From a checkpoint of a small mixture-of-experts model trained on Wikipedia: 32 experts in each of 7 layers.
Below are experts of layer 3 (counted from 0) of a mixture-of-experts language model. Rows are named router (the router's row for the expert), up (a neuron's input weights, with its number) and show model dimensions 0-191. Each number is 128 + 32 x the weight over its row's rms, rounded and kept within 0 to 255. Numbers have three digits each.
After each expert's rows: "gets" lists some tokens that make up at least twice as much of what it gets as of all text. This comes from a sample of Wikipedia text that the model never trained on. Tokens count by the router's weight.

# expert 31
router:082107086092112170089177139121104205090161128120099117183132135134129135128152085125101090146176073078131182166153104167162167119114136096148156158071126134122179086096137099131176105191161123156115131142109158127138113083118171083143120111147103162150105122140093092145080130132196061117127153101104127111089155131166115171146092155128165155106089145105150083158102121097166169138086105043065129150111125134154102127085157140079167156123101145074149157125160084095144106143163141137091143081164224135077074086153145139153071119088116136137169058130086156174127100135171109133
up0:106148172111072113142083125160159123145141098184107118143100119240144129117102123156155169110140129095183143141110109128175121185168143208119145084098173120158137139087126140150110150112101179118201104184157145151132106154080064183155090101142123105131100149159134070060131107137138098148161149127144074133107113111182115168149109171127066126113119120164114168116166129114111149106102112146102168110131160104085107108128138107148068162126125110133138113077128132148075092073205147112130159096241150139117131134092181123129140048173147160121146115109136132121124080117153106066
up1:112124123094146196082070109126109150156094127096122121157154184092053102211102108150090145080147108067157082152176125124104130141099177109128144131112086086111136076109106161118105098134139088117142135137091125154113179096202142130112106089119097105180102138089164126124146130147126067168134146147145143183172054096152176119147156128139156120162157161200133117101072121155162193184144147112132139150114152113129140151131151059098143151120209104225109117146119153102107097149034114112107063144122143129112151119095151134143125136182152145142194146118171097150152114125148126134
gets: " the", " a", " his", "s", " an", " The"

# expert 22
router:110199110088115134155118174107069110098157096127115099144185155154074113155153111087118113122170169072116118146152173126148077118104105143165137118116109130122091100155101148115109092182177131113113083143142140115178081125141167109211111121179108135118091141139151102151094113107138087178090099076149095111096172169142137164171156084141156139154094149092177057119144122102164192114119057042111134103171115123147109088171149131068070134071187094123119124147179097138114103153148169141069179152194124135098155129202162121138142139145124175134151169129106111132087172146149142119
up0:108077095145115160132089093082121107106059122099161149136164106175176156126087149092118092141121127075109109197178147153154090135135159096104144112105123127100086135162083166145131154121121114138115086085196123142089070165138107127107080132119152154109114147174163092095127106075095135074067225125128134134137104126105114116190104133091111055150149141097104111128134167093157107133141118095193178107158126132099146168126170155086107185161093159190142098178179179159090123136119193147150098110075126114120123102121196181105100105177158120104164110124123062125165154140141169100
up1:153116132125146155132132098112131145178105112094127205169129118132170085138067146116101105141112103090111169163166124149145072170082142132135109073141113127118105141078113102141144094111156121049119161087188107119198195080147126116163152093097151109119126148095062085112082150211178156140155130089179127142141146060144132168128104113132116118108110151172152130119093140143127182167143187098158165179143123110128158114082124187117142131143191169158107109089134088120118123086090141187095041145107089134107073126160163054128085146133106119104123169130095076147131108098161174158
gets: " ", "s", " 0", "-", " 1", "d"

# expert 5
router:152163129131082148106192138114128107114120099105082130134186146133102149151157145102143109133140127056106133149165042109182133115137169114185140128134159180145131088093132091101082090065153102121118066104135061162124156147134139152190116095071132122106093123151069094082154069107120095138130149211130107131146093088134127116129191135188154116152086093087202090172156164091146166096072110127070127152081150062149120128145111097075139151094144144152161110170146110112111145140189107154107110168162146106083127063165102167092112119135121146119174145077153118168158165140122126114
up0:106161144156164106086152124155167134112190100118130104106112129128088143070179094123097176134108096180119121132118136132127136154121091137136102090149128131105111119093108153118136092161148100156146160114180159099107006140136107086094151110078107104165136129134119065166097120192171092129102104148084084090088111135108150194156098122053135098098131188140128150064089137131158141140086147139138104170115144137202145175168044136128135112157133119138121157110136157137131190098121180161023095131123104138146129106121132130209141076100085108173122151183125125119158083116162089169
up1:115182179134175170122213137084105159109112079158118141140140130132083147131131121101088109125122116080091210161143100058126082132138070144171157130139154070130113126122135108081119098129141145108103082148185128118164140135114140069110132112105099098156090124170144147076125095069144146051177131139139120156041127101190137178204107148071120095155097168074187163172143119125133149152138141152116133141127153170169091116121136114142166187164108145157146127146124100120200138147135146100197107126171094148101136060133119112138100084130144097145079088107125107055171105132132144111
gets: ",", " and", " was", " is", ":", " as"

# expert 30
router:144152074121097139106183150135115187137121152136183163100128135120146147134140188084140153146194111119103109196141116168123119124119155159089116148117153139096149094078104119171161141186134116137123051141126077147108129162076130090147123167151196102108091151136152053089138092080146145155109119139127120177143118115124128190161186137133137124046093099122160113123131176095181101085068100127084113093104150137174170127162086093109163146108121155153094138141169103117120113118188170125120113151175146127088137038189091132085075144122117146133166094131175134226157111096142094103
up0:158135117139110192144127140120116119085087158067133151098124098117166136146146168146168115126192093126094150140132119175140140159184141150189151179131157147185151121137139128089094138118121174108132077157140124133165123100195123137140092190070161129196145109142094160134100079147073111096054146110146100118112155135088168143133066113090141133144129089147132168120214133155158174062145145096129138108110095126155152140136162129104064214069153164144147046159130121162173172149130119150104138130090171128126133143130105143121078098126144158169156078157084200168134157164131073169
up1:119124106154068149158082189102128191100109183118150120210125120122101098144108163116071175155109113097094102138123108178118142197088176096059135092123150141182193073079138113182169108126125094093123124113188151151103127120136099134163104080067121155189128160133113176141147095137134070081110135167144161153174107133102111121144147138122175099114095105117188147144077130138144111089149091114171201161140164115154146095153125122080148183063116110143182078130106071142101142097111154176099178142120124106109151117126169092103192149102132112143112179138115165139083150123114149094
gets: " and", "s", "ing", "ed", " or", "es"

# expert 21
router:083105077192096153114211150114143179112098093169092165148148140126133156144159072159070163150174109104152130153158143166124124106189126146124084119162164140097093133071148107163159123152132118146171076137115109138078111155083149053103085153101101109121053114139112098107107136155128109085089100130100163171100140103128056124158201136145132145089110122139186123156132121078148103139153131126068077188100148140167130125135162146121135136145138148115143094097175085097151121168170168170155083173137157106157085100135140130145116112135095111117182047184168130139194173066139141153
up0:137071164156107220146118100127095154099115133138142144143162088118126099121115120136118089123192147086175103182157049147153102101071128112158144112112121116168105160133117130078104047084097135177110091115161186109177128118155162115125132213137131175083085153164095136146071094117151171126071122153129136102185149152156131119146126099146123139097078099166166141159119076181144123159120078125146171143126152124149115078150158199096113142156095111103123173204121124105121149105138108173137162073115139134128060141166119115078146121116069088132135125101125064158165163178124186103
up1:105185137151111096203150156099143123110150129156084124110145119127096071125169113152104147086074088112130175101134071084176090086101120125089160136123132118137130147129124183118131132152126121147128109135126121146106045147125079082113108146098192173143115126082135151113155150184178172126121137134101143152050160160040111135093145095151164138082152162156148027125128101096126114110123168129114142180163123162105155125142121162149085214122159076121114118115164160069168141124156119151152163185101135082072150145129156180160106161129176154178131089156118144166191090161174105133
gets: " to", " with", " from", "ing", " had", " by"

# expert 10
router:152103098128121228125164205109165190091090106090088140147160108134105152106143095135080175120108077085190069170173150135162134123112146145094105146121125089141106077096138114134139092140128087131155093128120128146088098116132127142138121119122158121117065099218141092100091099121097157077098142086120145187086110126159097161113143129169128107155096156116170111175130170099152138128041131116103165193120088109138120154093112115031156158155156152129122140103204108095107112098151173166121095092121150075124110096099072094175085128116126108131184112127117161131149143110083117076
up0:113080093145093134093133054185073178126081124130174081159154157142136116143155144105089121129137170115122099140182134111154106155119171116136189146110214159107079137115146096140104130148134152190186118147140112122115114114043127134161106137102131088164093113099150061150138089114124161159099113123098130133126070162117159042134120109169185088110097115112198183202067109127145166094133139099101139120079141178100082114149084109085147136144114096103128160143162125118084138166178143200115152106110169117098120136117156173151099098098105109121130088086150045120173129117162121128
up1:107199144111110158157147133150098131045126134100166117188139145178153114112090127174166100137153146175079119120157086144186119143133137106083174106129107094152100109129197155159125055106161109104128139072101180124138142120120205144146142117066105141139120143117159072145080103134122146117084145122071080094127124156122197137113154100190087145088140171142129139150136101186127139183137103102131147110123108143116116109174124111085135107114123088155152084113174140077127119120213160134127110050119195112182153148148133112145185189097117081100073137162153161129212131146159129123
gets: "\n", ".", ").", " (", ")", " time"

# expert 8
router:109095143144086117072159171138087153090131135114087104118149133113107156149207120089083128133112127077109109126106168130125075122169142156153090182101127107096143061115088160134155129170162137122175050102106129123143142161148168146159110085101067102163107121190165132141104130098116103094147185143122149132131115096186166131152189122189186174184078101131178137129155185135192132170091099100123092156103109126189163132160161116054098138126119107112134129088213131145122159179119128147151083176189156079112069152118148089149076157120115094136145130116150162066140133119141117132
up0:136168142191106170086129193143101177116135165134102136102126119128100118112096104063086170141162166154175129145141204151131114115076127116129077169135085080149124121145159128147112166109113073080072134133116087123174185114184142137110122190123149145148075166129082091069108069141105162114140100146138124087101131147107114146138147093126213107136131182125111091127114108085175145127166132149177097146188104121155184151103122112112163102132164141128176117136157112170136192178141126127100153125164185101136104127101125078165081153139075065098078074142103116200145111128200132138
up1:170159107174156174160174122150148069095084088115114146113137091200023166139149125085127196128092185152128104129128102168173081123158116151134133130148096072091146053102103099107135110097141093103173063095108132069106084068114107114172120131120107122131146215109141114152169143166087115100157119147118102182133076084124151151139158086078149120127108106144163119071140109063151097132129095094095174063117123116081120141117178150107115098108081097138152109116154108168164128101130073148179126184162143101090155099155113124127128116138133103140135107113120186140108097147108093071
gets: " (", ".", " de", " ", " \"", "/"

# expert 25
router:154109161128141168179128199112116096101137098098054108144169167101098164152152115115091135163106167108105031118157121197149083147155099103158112161078180112146154136124121120109091111182161123155153091164093074143107102117133132137195085079137065113164090136076088126124160159105159128112110098121102140147113129137161158154115171105157159127127088134111158090135146109132184233070134100112085121103114148100219124133102124120086065142109137123092121108086192132143116117148167113137128135114197184125130104143141155078160114130095135169143188143100095151067138096168108127123
up0:161103154118123154128140109115118092120141163111127120107145176143137138093188110068136067132138102122231097155152100151159126149120131101069149176152145168134141125142097135099161113124142097141042106105075119128133100164102114118108208119154078123074144114123065107085144158157195146148178163129163125141159077077084171148099099090191145148119110140120125079140063209146136123171134052089094164131134129103116179119146133112137123098159170156200166117181181084145116099108162127146090128119106154147164136132192120145172107139140130109096065159115150155141130118111151068175
up1:140128168130152143169120179148149153121156162146115081123122141179076137153167129144140095122142114125107118097085111103121118175055106152131103159166192198138168148095102144140123100138144158077079116143127129087140055161083104111147101122104090133061089157103141147156152035092178140184136138052109175134076116142155098148140110103105188074094158126147137066188128136098140154083133115179072127087075101093138074162105114173162079098125140133068120065114179124081098129132143135098134171130098092126160134137107089129150136112084146183095171123191162147129151130131135104156
gets: " ", " A", " \"", " (", " P", " E"

# expert 15
router:129109061144117187122161172093119158097092145156086143107157174109138160177165087090155085106144108089145099170090092081144118112158125133121115137147120145139108110098135136113093131141120116108164087146090088141091062113110127156146110114178090120145103121147098101084117138149189046107085109076153088173160135130114138116093157117111162179088108076182183098138158164120172124070093107052078138183105181114156155139138191106113135210076088091127169158126161155070123136169150141154156131092148109140151051122146068115108115134138121131131192178128135159128149157099069121094
up0:158077126090136111115115058146143130102139071128150141141169104141153099194123134142136144115117124113126146224123145146126096171095085165144142104053173130175094140080102166129133099095114058202148127119121074051062122094176152144165113101041130218106117147184107115090142081126133140141148093102139144079113060097081151124106096132191140120080106118129098060087100115096185117104092107072128132132179112177109096117111146124139109150122127089110118122114126170125123115080176139163079170103129127139129101101179157104123114095122140141133171140097166099116102114113168097142
up1:129109106107096148142113171137146098114130106119140111135142081120171150157083103108123125159145117142127143186110197131137169176090113137128136108192167118078112133138068139123150059123147181162141114090137172180095116109016161143153177109104104121095071118121134100138108099066174148134127119110166166120092118106159118127140167123123142080114117101183128067068092117164128105187177164133109133104112130134167142156149170138111139115152157082184064146193145073180078075113140154114153086115140124138124116112160087159097090105109095171218153100070154177122152113096066125112
gets: " |", "\n", " he", " to", " it", " He"

# expert 29
router:119109105176154149062195185107115150135134101075184116138179178153137153109137103119139151147160122084104111133165175127203159164174077114148121134105138139152189115095103143142145116100117114191163094131159110171171116125115120146141128060118130148091072165098148136120130119134110128176099148129146113206142092138148135112158199074122135115135143137169210152162100111147201145134079076050112171120134132136095161153090081123129148202143166100090096155149153107140130115131191203091126106107159146176133131136213085073169113155131128110145132115162114143110137111087139147150
up0:130116174123122123149171108116102221133190130087139124090128045106106052065140158190110176109149054158134112133130093146175102148152109127105115151141081148125072075131145140169119130210110125099145122083102168160099131174130159101145139188172074144136108099120114112126153103129141131127135174075158139205153171180147151149078145118184108099143146135147179152132143135092146078176180187141105148107147159111071105103122125115150142173111113093104183139107136128168148094111147112118076122107149119180119102111114145097076142119153147154130128133096100111170109068206129137182
up1:106092098113066146218108162184117146143130097177099132133184174122127128135148123155173119157171167083108172139170090145065154130104137091086161084088122161122181142087138160136094162133195118103142130142102096067195153086135117144122136123130116160129106083135149093122136121120174137170088126205126098081095154164124159084127140156107106143164171166188102112120135145182140131149125143109102065168127157114158123068125114143124079178098110126097117098085167168160104122201172127088095117075166144086121132141172133165129195157158053120160166155083165142108130152166137114131
gets: "-", " 3", " 4", " 0", " 6", " 5"

# expert 23
router:120127089086151182159157125145105180100092078117133165136106122123123172147119090099124085089173127121092187200126130155100119118106120145122083105168109137106187091066053128154104091115162096131127093088151154142162102131110125114165137140165157159169098092148135084100145089140121133097119131117124141162133136103105135168123107096169108168069147161124163094151108143109217137127131146140095129150125128158094117146156120103134152129064111141057180111206255150094139151118108206117151110118133151087116071068156120082165113152098110140148173151088127114153161073115108120116
up0:144117118124142111164155102195114146168111087104100118125123133135108178182140106102109121156114138125157106149132098185144172112070196086101166177097122169126143104130066155081095110067167153129116124112178108081163148065135142096094131163173149105136093147175042143110106155097100180121059106137140126176130113058131159120187101097109103128128144106115120115115089134150124194100109147123160154131174092141105149204134148127123165091106070132080104110137124130117142088149160103121122146123205156172066098109129141138099107103137167099052109067126078126099146147108207071138
up1:126095118121094102145136114162135142118181124132156161182122171108071120117129100172126122090120131136075147146107143141133127169162145146093101112124129130118138113138081151064159102096138161130185108081106184102156172119174125152143085125148148104141119100199127068146121133145129140132174076099113192155130182154145084149093086099128078103153086131137158099115180065116147170160134138119146131100130191135172119105140088141101115136112069117124027090157110172124097180098177184179151193099133195142159116129167060119163062082181170152112107118107183114087163091099131179133
gets: "s", "a", "i", "e", "t", "d"

# expert 24
router:139165101164085182130197138114106139109106075114083108151174103176104147165145030089166182080146093099083065156100133192129157120086146157122088146139164163150152103103098161148150149178098119177116081126115132117145100160102136071147126183132120083148069163123097139108092161111163099080121108078090101100107138067146092177168171110116196116098115158173174063118176126117159120134146138103082075163128161106119134081080118118076114143122103086098151129156166082163131050111149142154101141139155136135089100131163175166136094136126117146146149139138121124126171135168120135177
up0:083125159153150141095110101142132207125107103106155110136148162126093075113127124067095097087175099166109131102086141116175177115141125003100085115112177170149133118100092087161113096105112154111196123129176145099120138096165121123164094128156099154141108104144143101119145135224156173169142113124105142185154177087142177135138199075176139170110139123143166201164131192144110142132177138132105176139155143075162085164096156132137164137116126140150132104132114137169129156137117128165150113177161157088061074119109158094183148106132135122165115098157138124191095130118094129089
up1:125183157126124140164148176087088130137126120130107102050183094143097105115159093118147197132118100165151166085085085169139123101140138092140182120117070169153150143124137133108158118111097142155134080136145149119111136157092092130086109127050129163177149191097126111174124133151038131152138097140115107123075095120116058120192156076158143128129045091148158107147128110118159200156134149128166153112123121154106138098133166115115110106053131114109065147166153168093147118096146169213179126087107091094146151115167114177103120112111086108120141088125070157132182113138115113061
gets: " in", " of", " on", " for", " at", " from"

# expert 13
router:111125108113118191123165089121170121116146139129119105207149139129105091120102080149095120141224058120140139197125063094156131115144144108131127144081116130123122088093104106155175109128161138171147098108123140167098093125042113088175080133120094144148065117096064157089076108138177105077085155107109113090132152149123157190143139153135108149097084159157174109184109113130167146157090118082112134145137141148124139093132120140059115131154085111091071142079155120063156139153164157149073146140129129137139077104162110133146079111152080147123186066132128148230151124139107108109
up0:137088153174129193123142117114197067145132148102127184090143124149084150153061099089118103126109074152066167134102093150137099164139070115138084182107115114095099142142163148133126158149154142119173044163159188130115147169184143204110127118119117130151131174184119116112194118158163166118173190129133129172122107121080119141129125078107174120087108122127149084152136179085153079163157086158117109115104156108103090106185166141135118151108128095062090138070139165094207096154138144139104175137131120114147094179111114122128055126142155108155171125120123102058092101137139141113
up1:126123132148180101129137160164132171076110147122132191106082082160049153164101137117085175079166102092120113112119078126122201109102183125131060158142114163099216075127124107096115130129105135162168130195168090131117152136100148158236162110173116079136119123134099135129106114112115048167117111151098123151168120136159113113111075169149124128160128161105135083147130129071148140135140116122125077114136116126059163079190110124140137111116199097100070099061124103207110178158141182152122151096164158119137103107155138116160124085163137152138148090114133106145143102109139156137
gets: " the", " The", "The", " that", " his", " this"

# expert 12
router:150145121054111165181205143137109222130118127097139079126135169134165138112133140094181151145217079131118111149125135086151067134128137118100153143151101120115109064096148139120133118140092100097128054140159096133109104174093121133147109109201147103097047118166113071062119109106118184109073122101108102158119156093149135179133169136134136138114092150171196123140144180129166089126094154064080143164108123134132142118129111118093141112102140162146141126110178161081133153132160167142133138115143171117080098095157109100177112153102087096130133093141119155217181072097143088087
up0:129072104103141158106123127153113115078154159170125128161155105190172135140068151135134181159117093126134107164060060118167117103107166104098087129075115121167151051038154188152168173145138116176134120085102135198157065174133181114137158117156188140099122184167099151146113105170109137091146159185138121151111098104184122150144129082137128189196115157138148112144139136170135142101157158071136136081131149138080124152092119119119145133142092086141164104122136147071108152157146202179082153114095160165118131150153132118129134147089168107181155109124110158149095105187161114107
up1:133116077124146090151069142161171121120062122105141153189137108161122191156105122161109111166071131152110097130129110142163152112061081141143084171058089144090074161149136174131133166127153139138112167117144086124084119140077126079135162203123175100144104155140078092121135158108154138131076079089182067150082137112125060145149129168134156110149171124069137168157102055117160143106132131108065084130124094114082093148102084169106083116128154108120129103140132152075067116121097115105119135108121132101085180142146164082122077063165169143128183118139151109083072087127140127139
gets: ")", "s", " season", "\"", " School", " years"

# expert 16
router:072120112167140169169209178147127115099161100150119117144180137157074112062103062080124088093170131087122129194107100161131130101151174144100138173132161108153112068127082097140084095100154096169130132096098146135142153164114163108135129162124120146120087124108121114098115092128166166164140103173148110100159115161127171116184146107137118137064078129089201080157157118087212129102145163116120103108107145142108094144094091140102131175118173072074089139167136150119141092158181124128112091099175092167097128063148088166182168172137099166131108119078118103161102099102068113122
up0:186140154149087126157146125130167109124133165125144076092149097183120116102096092097123154176128109074116148110094149133181153179066107170138125086169104148139086120118141117121112113112179101082120108096131155098159154166092076102174129092152140184124122162130164138132156147130159133169117068166170115116119131131142125099149139104233149162114060158164123176102103131164110158115156174142126106119125066095099132083088117133128096103076142215072146098145164160110160079069136219156079127112132091163153125136167201154154136167141131073067140098094093085114125104123117127161
up1:119132086175141189149135143109194122155153112103073138152135130158081085133128143161158138164131175119107134094154078116154106113136110176107163123131089064138066086092178086152156095139100150110136118112159180070166183192160173099138099163154078099080091061107186062169096163136111148129159128079125132133139156113155176178108149103138109089144107138100170143145139175109169134070111153109140088162168162128169124083122181150024123139117141145124112163147142180048154150178137158172095117154120086122096131132121133081121159128161088130105130107113138128120133145186103145084
gets: "-", " ", " the", "e", " a", " 1"

# expert 28
router:137124114120074144167172125117114101113115123137063152143187113176121157126156112111091126162158134115088167135134084169175147148125146175145141128193143147109126092115145084127091110118075103134110050140096121106121124141078118116198121129071133134137085126168117135078140010141137092107103125161087126173098138107182187099154188098151137109113065092117189122173166153102132142134053160099073080178106147097114158114108109134119170134129128059106121119100200093097111143207159165141135101101135126093121101099134156124126083098098123132136163143139122158196192156149096141094
up0:160160163176160096166150164099144159117140094168136137150199117144191179181152102070109104148092097135108151161117158152153141119113140140172098105115100067097090094102116121119114088067146085150038135087168192128099103127091102113113166181114142156104054121091079151143104138180134131096142097081103208089114151145133138148151144114130121113164143125163166150186129116120145131138153129105115096163173158176084180146095143199085104205130114079130166132136144103087144135095160154124086124118112117110128157162125156128154118199086172127182104137145099098137087082081093109166
up1:157126126133105116141143168117150126101067158168140089097212128153179191163160105051197090168118177127165070189061155085166112101126135141097175113143109152165169124086134113126140108121132145130134131161133072140128179125060172142110181137122109151176139165112122112172160155122118101158091166103107093093136142070167135085133159120122133175136150144191136088140119103126168108107116113123172096138173061187183128120095133105076159157124116130097157150167173141111128127071182104184120142108098156155125096143124129173169123110135117188073129111132183139143164129059090158114
gets: ",", " and", ";", " that", " in", " which"

# expert 7
router:159153150132192191111184205161163114081128134158067096184164157144144106157121099115122091117160143142098115138124134116130082130124121158150133181087144129149205127092087123135078162127156121155164066153094129141137141084098105145169086096153139104133054148105076119109135090119203123141114137149107134186141161162163187116130172119150125124138133094160130096191113079108184110124063124123095136144154142120138110169099111169112127124112098123132077156155164181107150124156170083106139120137144156143120126131206152094136083140116128078108206191096137173066176162164055140105
up0:121098147086126097224111169072155083074145127134102145143144154119099117152157101101168090174163130121134129124095145144114152070108142135096187149164066136146145148079089139125117132167132125133154132149157109177070121087156133076146113172142148119118103183178119097107132131152150087108182146182113135183176192166106142151103187114094095132055153113151150096129064099104141117126157101109125111091140117126193143104139128209095086167081163179110112132137155139081165050180143158132154122105112125108127113070170131049113159109156088134190096137162162097142121129117086102106
up1:134155067152138116157115203125140101105136115162118106151153122152112146175162097103064192115113113164125116116127085139160097133148137121136212154126120154140119160083126137138162141152089118181116095181114128111151132136149082093149114138185108117146132138134133090150133173208171164114159240048057095140131165125096043145159145068198079153097097158150171098186112176105137117101125173111140123153113173095141124086131077102111157145102142110113121155183126149106163131126134093150069067079133171090141124096143143103139157092151144102110146094140120099182123128127119080087
gets: " |", ";", " \"", ":", " ", " 3"

# expert 1
router:118160110127134187118182146112134131077126072146119141110179087076089155124193113106149091043124138070146114097142087103125176108153117108136164145152165132122113141051133107157098110138128099119061092092073102122129095141128152088106112110048156104131116129147091136119168167143170095117086131121098128158076176105165115131192169076122186137096082106153154156192196143128201150114101096106075128161110161117131106160138118134092175165147132126149178083139169088090185190155121108138106088103166120071064078096159106144153145100114134130154151123146115101139169174123120147144
up0:154037149095094158121129124148126129131155095109166079143093155112136158061105098125153162128157134166092086148048085124119128088138133133098126121164123117179112082146079072069194128119104135191119147117143120107123075092103108112135083118119131147133102114153074133151153114184199159198170209149130112147114101127124134151104191058175179156205126133141106138092131107088151155100164144130154095092100136095145163099144123118139130108156121174132137105180137096088146162161113147169193152154187136093145101097208129158114161170144134181139114152152150141110118124084166085151
up1:173116104110139185125142133120112082108165082157130162187106102128094131172100113142107157129119073075182108185166141122157125110063044115122143110111072158129124121133149197181174131127089077108108127126136134183153126101173165154126155138130135155172119192040087123080144108124158127176177151071091186155155175127132160118138131148106153106090136130126093060103114117138161137164148144126054114043154078113122116134123115120117144107124158097152109122194116119136102120172115107157129157139193151076149086073152136087141082054161146100118149152164084117095102126110156106108
gets: " of", " was", " is", "'", " were", " are"

# expert 4
router:136146131157086138130181157087140131140145092119132158151130175132135123112121100127082085156120168102146124183117110168149092123137145114104208120118085107136118106063117118158087085116118112128111076198144130126122108126108134096161120141131141159161109095169086069087153031115116061114081123086114178148148094088131152113183141119153118137061102122181125104120147183091153120096131116069114092188143164137089180131083151146104149134086094106146188096119181147101127123129179148124134144123186120191071100096151170160076105119128123176186202119070147142126174154128129204094
up0:162113095133074166146156129099127131148153108104143082061119120119081121087136093139122105134129155136167071137140136182189098088151139142124157160135157113120150157083110104051126122131165171175147143148108157073125118107102126062144121101099079136174119119162122148101153086159154134195131044140159162124111116109132117159075115111165098119163185109188117066112116113118139141089076132124106129113153080100154114203133123092128175146108123114144104079115151128140187106102101114108111179137196151190140093065133186125183143125173053201154114134077095149159091164189143127120
up1:137119126127218126126135159141069144104066116122216146113153128107140132181133141085102155136146120105088089142143154140109123110126051101074102111203097097141035105102121153140097125153102119100136084189136121144156161061126138083198170145097145075107136137127120069133172145129132112102155143126172055126108156062163159148121142105148121116134123125133192106104104139159131138151089109131142133156090170102065145111184162105148154092112088139162146099125147146140155168082150175142111072104132175154085142102113143060181099153187139138185120135113181081130149121157112135075
gets: ",", " |", "s", "a", ":", "ed"

# expert 6
router:145143130098145142121126174142163088131128172081109173127150113118098170150144121106113074104191151084175141110148144165143103158075080131108160116101141145199106105056106126152125098101170084143119062168096145118116167104110160152203092092133130145133083087139082101120082122133205093131166202111111135117158132154112160094142138111119114153127074074200148133116129104090194175131118091110163164144081115076133090120081105156106105127149179129159133109151222149077155158123171123111113180161105085172092120083118089112128116071142118094144153135139162155123200090150113092131
up0:153101087115112152119126109156193148064122109154101092105140098182103052109130105149121113164150148154106091148152107157143171138123156146107123213088171130131142133111038159197163162124172120118108135088166143195140159122052121182112123144096156121115083178079143118120101148197115129142118128151149104105126166187158087071187147134091098163158087171147170085086124165127109110149151111088169164141048131090164109121102120123115149180089102125185102068148176053157070122127100140146127118160123121141106133120115129157128117114147134155156161106078171095155100171141117151131
up1:206101130120173122106179161141168098108082111089190154087116169126120111053138110099178139143071119141118093149085103156149188119113150151093128128101146176123118161108127120039133080177119092205126132091104127104100084137104142125144069128134169115142141132170106100156098117081053139082137120094135136135137132118151117149103197080164126121089111121176170147102122154081144133129123160103113115070107134199141114128142133139129089157078167126140186155138161083114132166082187126126157167163106158105091152115121172151073112057123215135097115148119138197151157125141142092150
gets: " |", "|", ";", "N", "---|---|---|---|", "t"

# expert 17
router:104122126103149158135120185166090211116089122173146124095174170092105130090095106105117181143143099158087111151144110146174139157114122154122117113146150090098147085130162163113110154138116146139154068157068124135135162167135097186198089156193123124108050102103144080148083146154112101142141123117105159130090106075151109169101167152130139097125078174115138168137106107086202169109117132110141116143102112175163173114178155152113130148114159182095088093122188171097131144131165119110103150117143161120089015065125152121177117105126121188119139148125151051080174103150144118177
up0:163161166128137154149138115157164172134096141106154129155154114175102137144098085114118158104082129127155209131150049116168114183107153077070090095121129159125061084141139146093135119075137035106146116156124164149179103126123121155102127104116132179103138141145127119093127029133117138160082136109123075199197114104111102083115088132160086142055135112144134119125043075123118076084115136095116103159201135164120139114163143123073145178117109113182106127097154139110068146097110115126107183090153111108059118125106144169166093166106100080139147129156114148127129142113113095154
up1:118107135163137141108158097141092157138089040139140119114161141101134107081135131075120138075116080162096138138137121171122135141119126141088142119207101127118144105173111148160103181063152139092058098139147093098188179098121160091152123176124059138170128156157151136143150079171155117171064234142105100145121116134157083116111144107134085178181137224145105125160127112128167153131112160158122099168151070125076122114165127138089127127104149084168153125135183105114101096156184167126113131211165100166131085120123080107130129148132089138128118173115111148128117181122118169060
gets: "|", "in", "man", "er", "ar", "an"

# expert 9
router:107123118176163170130203183156172145088124127166089099164180161075103140139117114098104147132133123128155138133133124174106125161148096120097138126113150133130157110151135136118170116160152151173178079157159074162118143004108144102154115041158091165147046164090110141132106146150177085117116136110133102122145155203131179127169149119167165158181048145154177105129165052099179204161134121104113119104155165101149158164096103108106100157094095091099104100101141115129140176166111149149153106118153136150102083097151142127118078092120136129129152153146093143093192117103126100122
up0:156189183181130181116127122159121183153134115158102145171129169125106159148095063142157163118165109139087105159087166131151152151087079138138196125145143151120138098139140092100155136077166123174116092077173129143133136101100135091144180176139122154145101108135150111161088116124135188162183176144091121160141159117197145131187186168139106153176133120146172130130105178078146103124131083119042053082094122136154139097204104114115118139082129100132112102105120114175154095115172092161080106121096111116110146127121083096136112110085143206060130141116126109178143089130059102154
up1:078182139108124145093185149150093129096120117063140078072120186089151156137175110157145116138074099081171134150108125099087108136114131161171135087137113162168125071119111130156201161166127089121155102136137151132140123125187120137095145118136174137119122142083107076120120075207153126111099150103097138179084173145217121154118138119149147093046124177085142096173085146099132162125140121110122172125168135168131097153122134126067129165146159131143124174136134097150101159177087119125128100121138129103131089049096067193208128100163134072160133090119123166150171162164083114119
gets: " the", " United", " New", " his", " South", " North"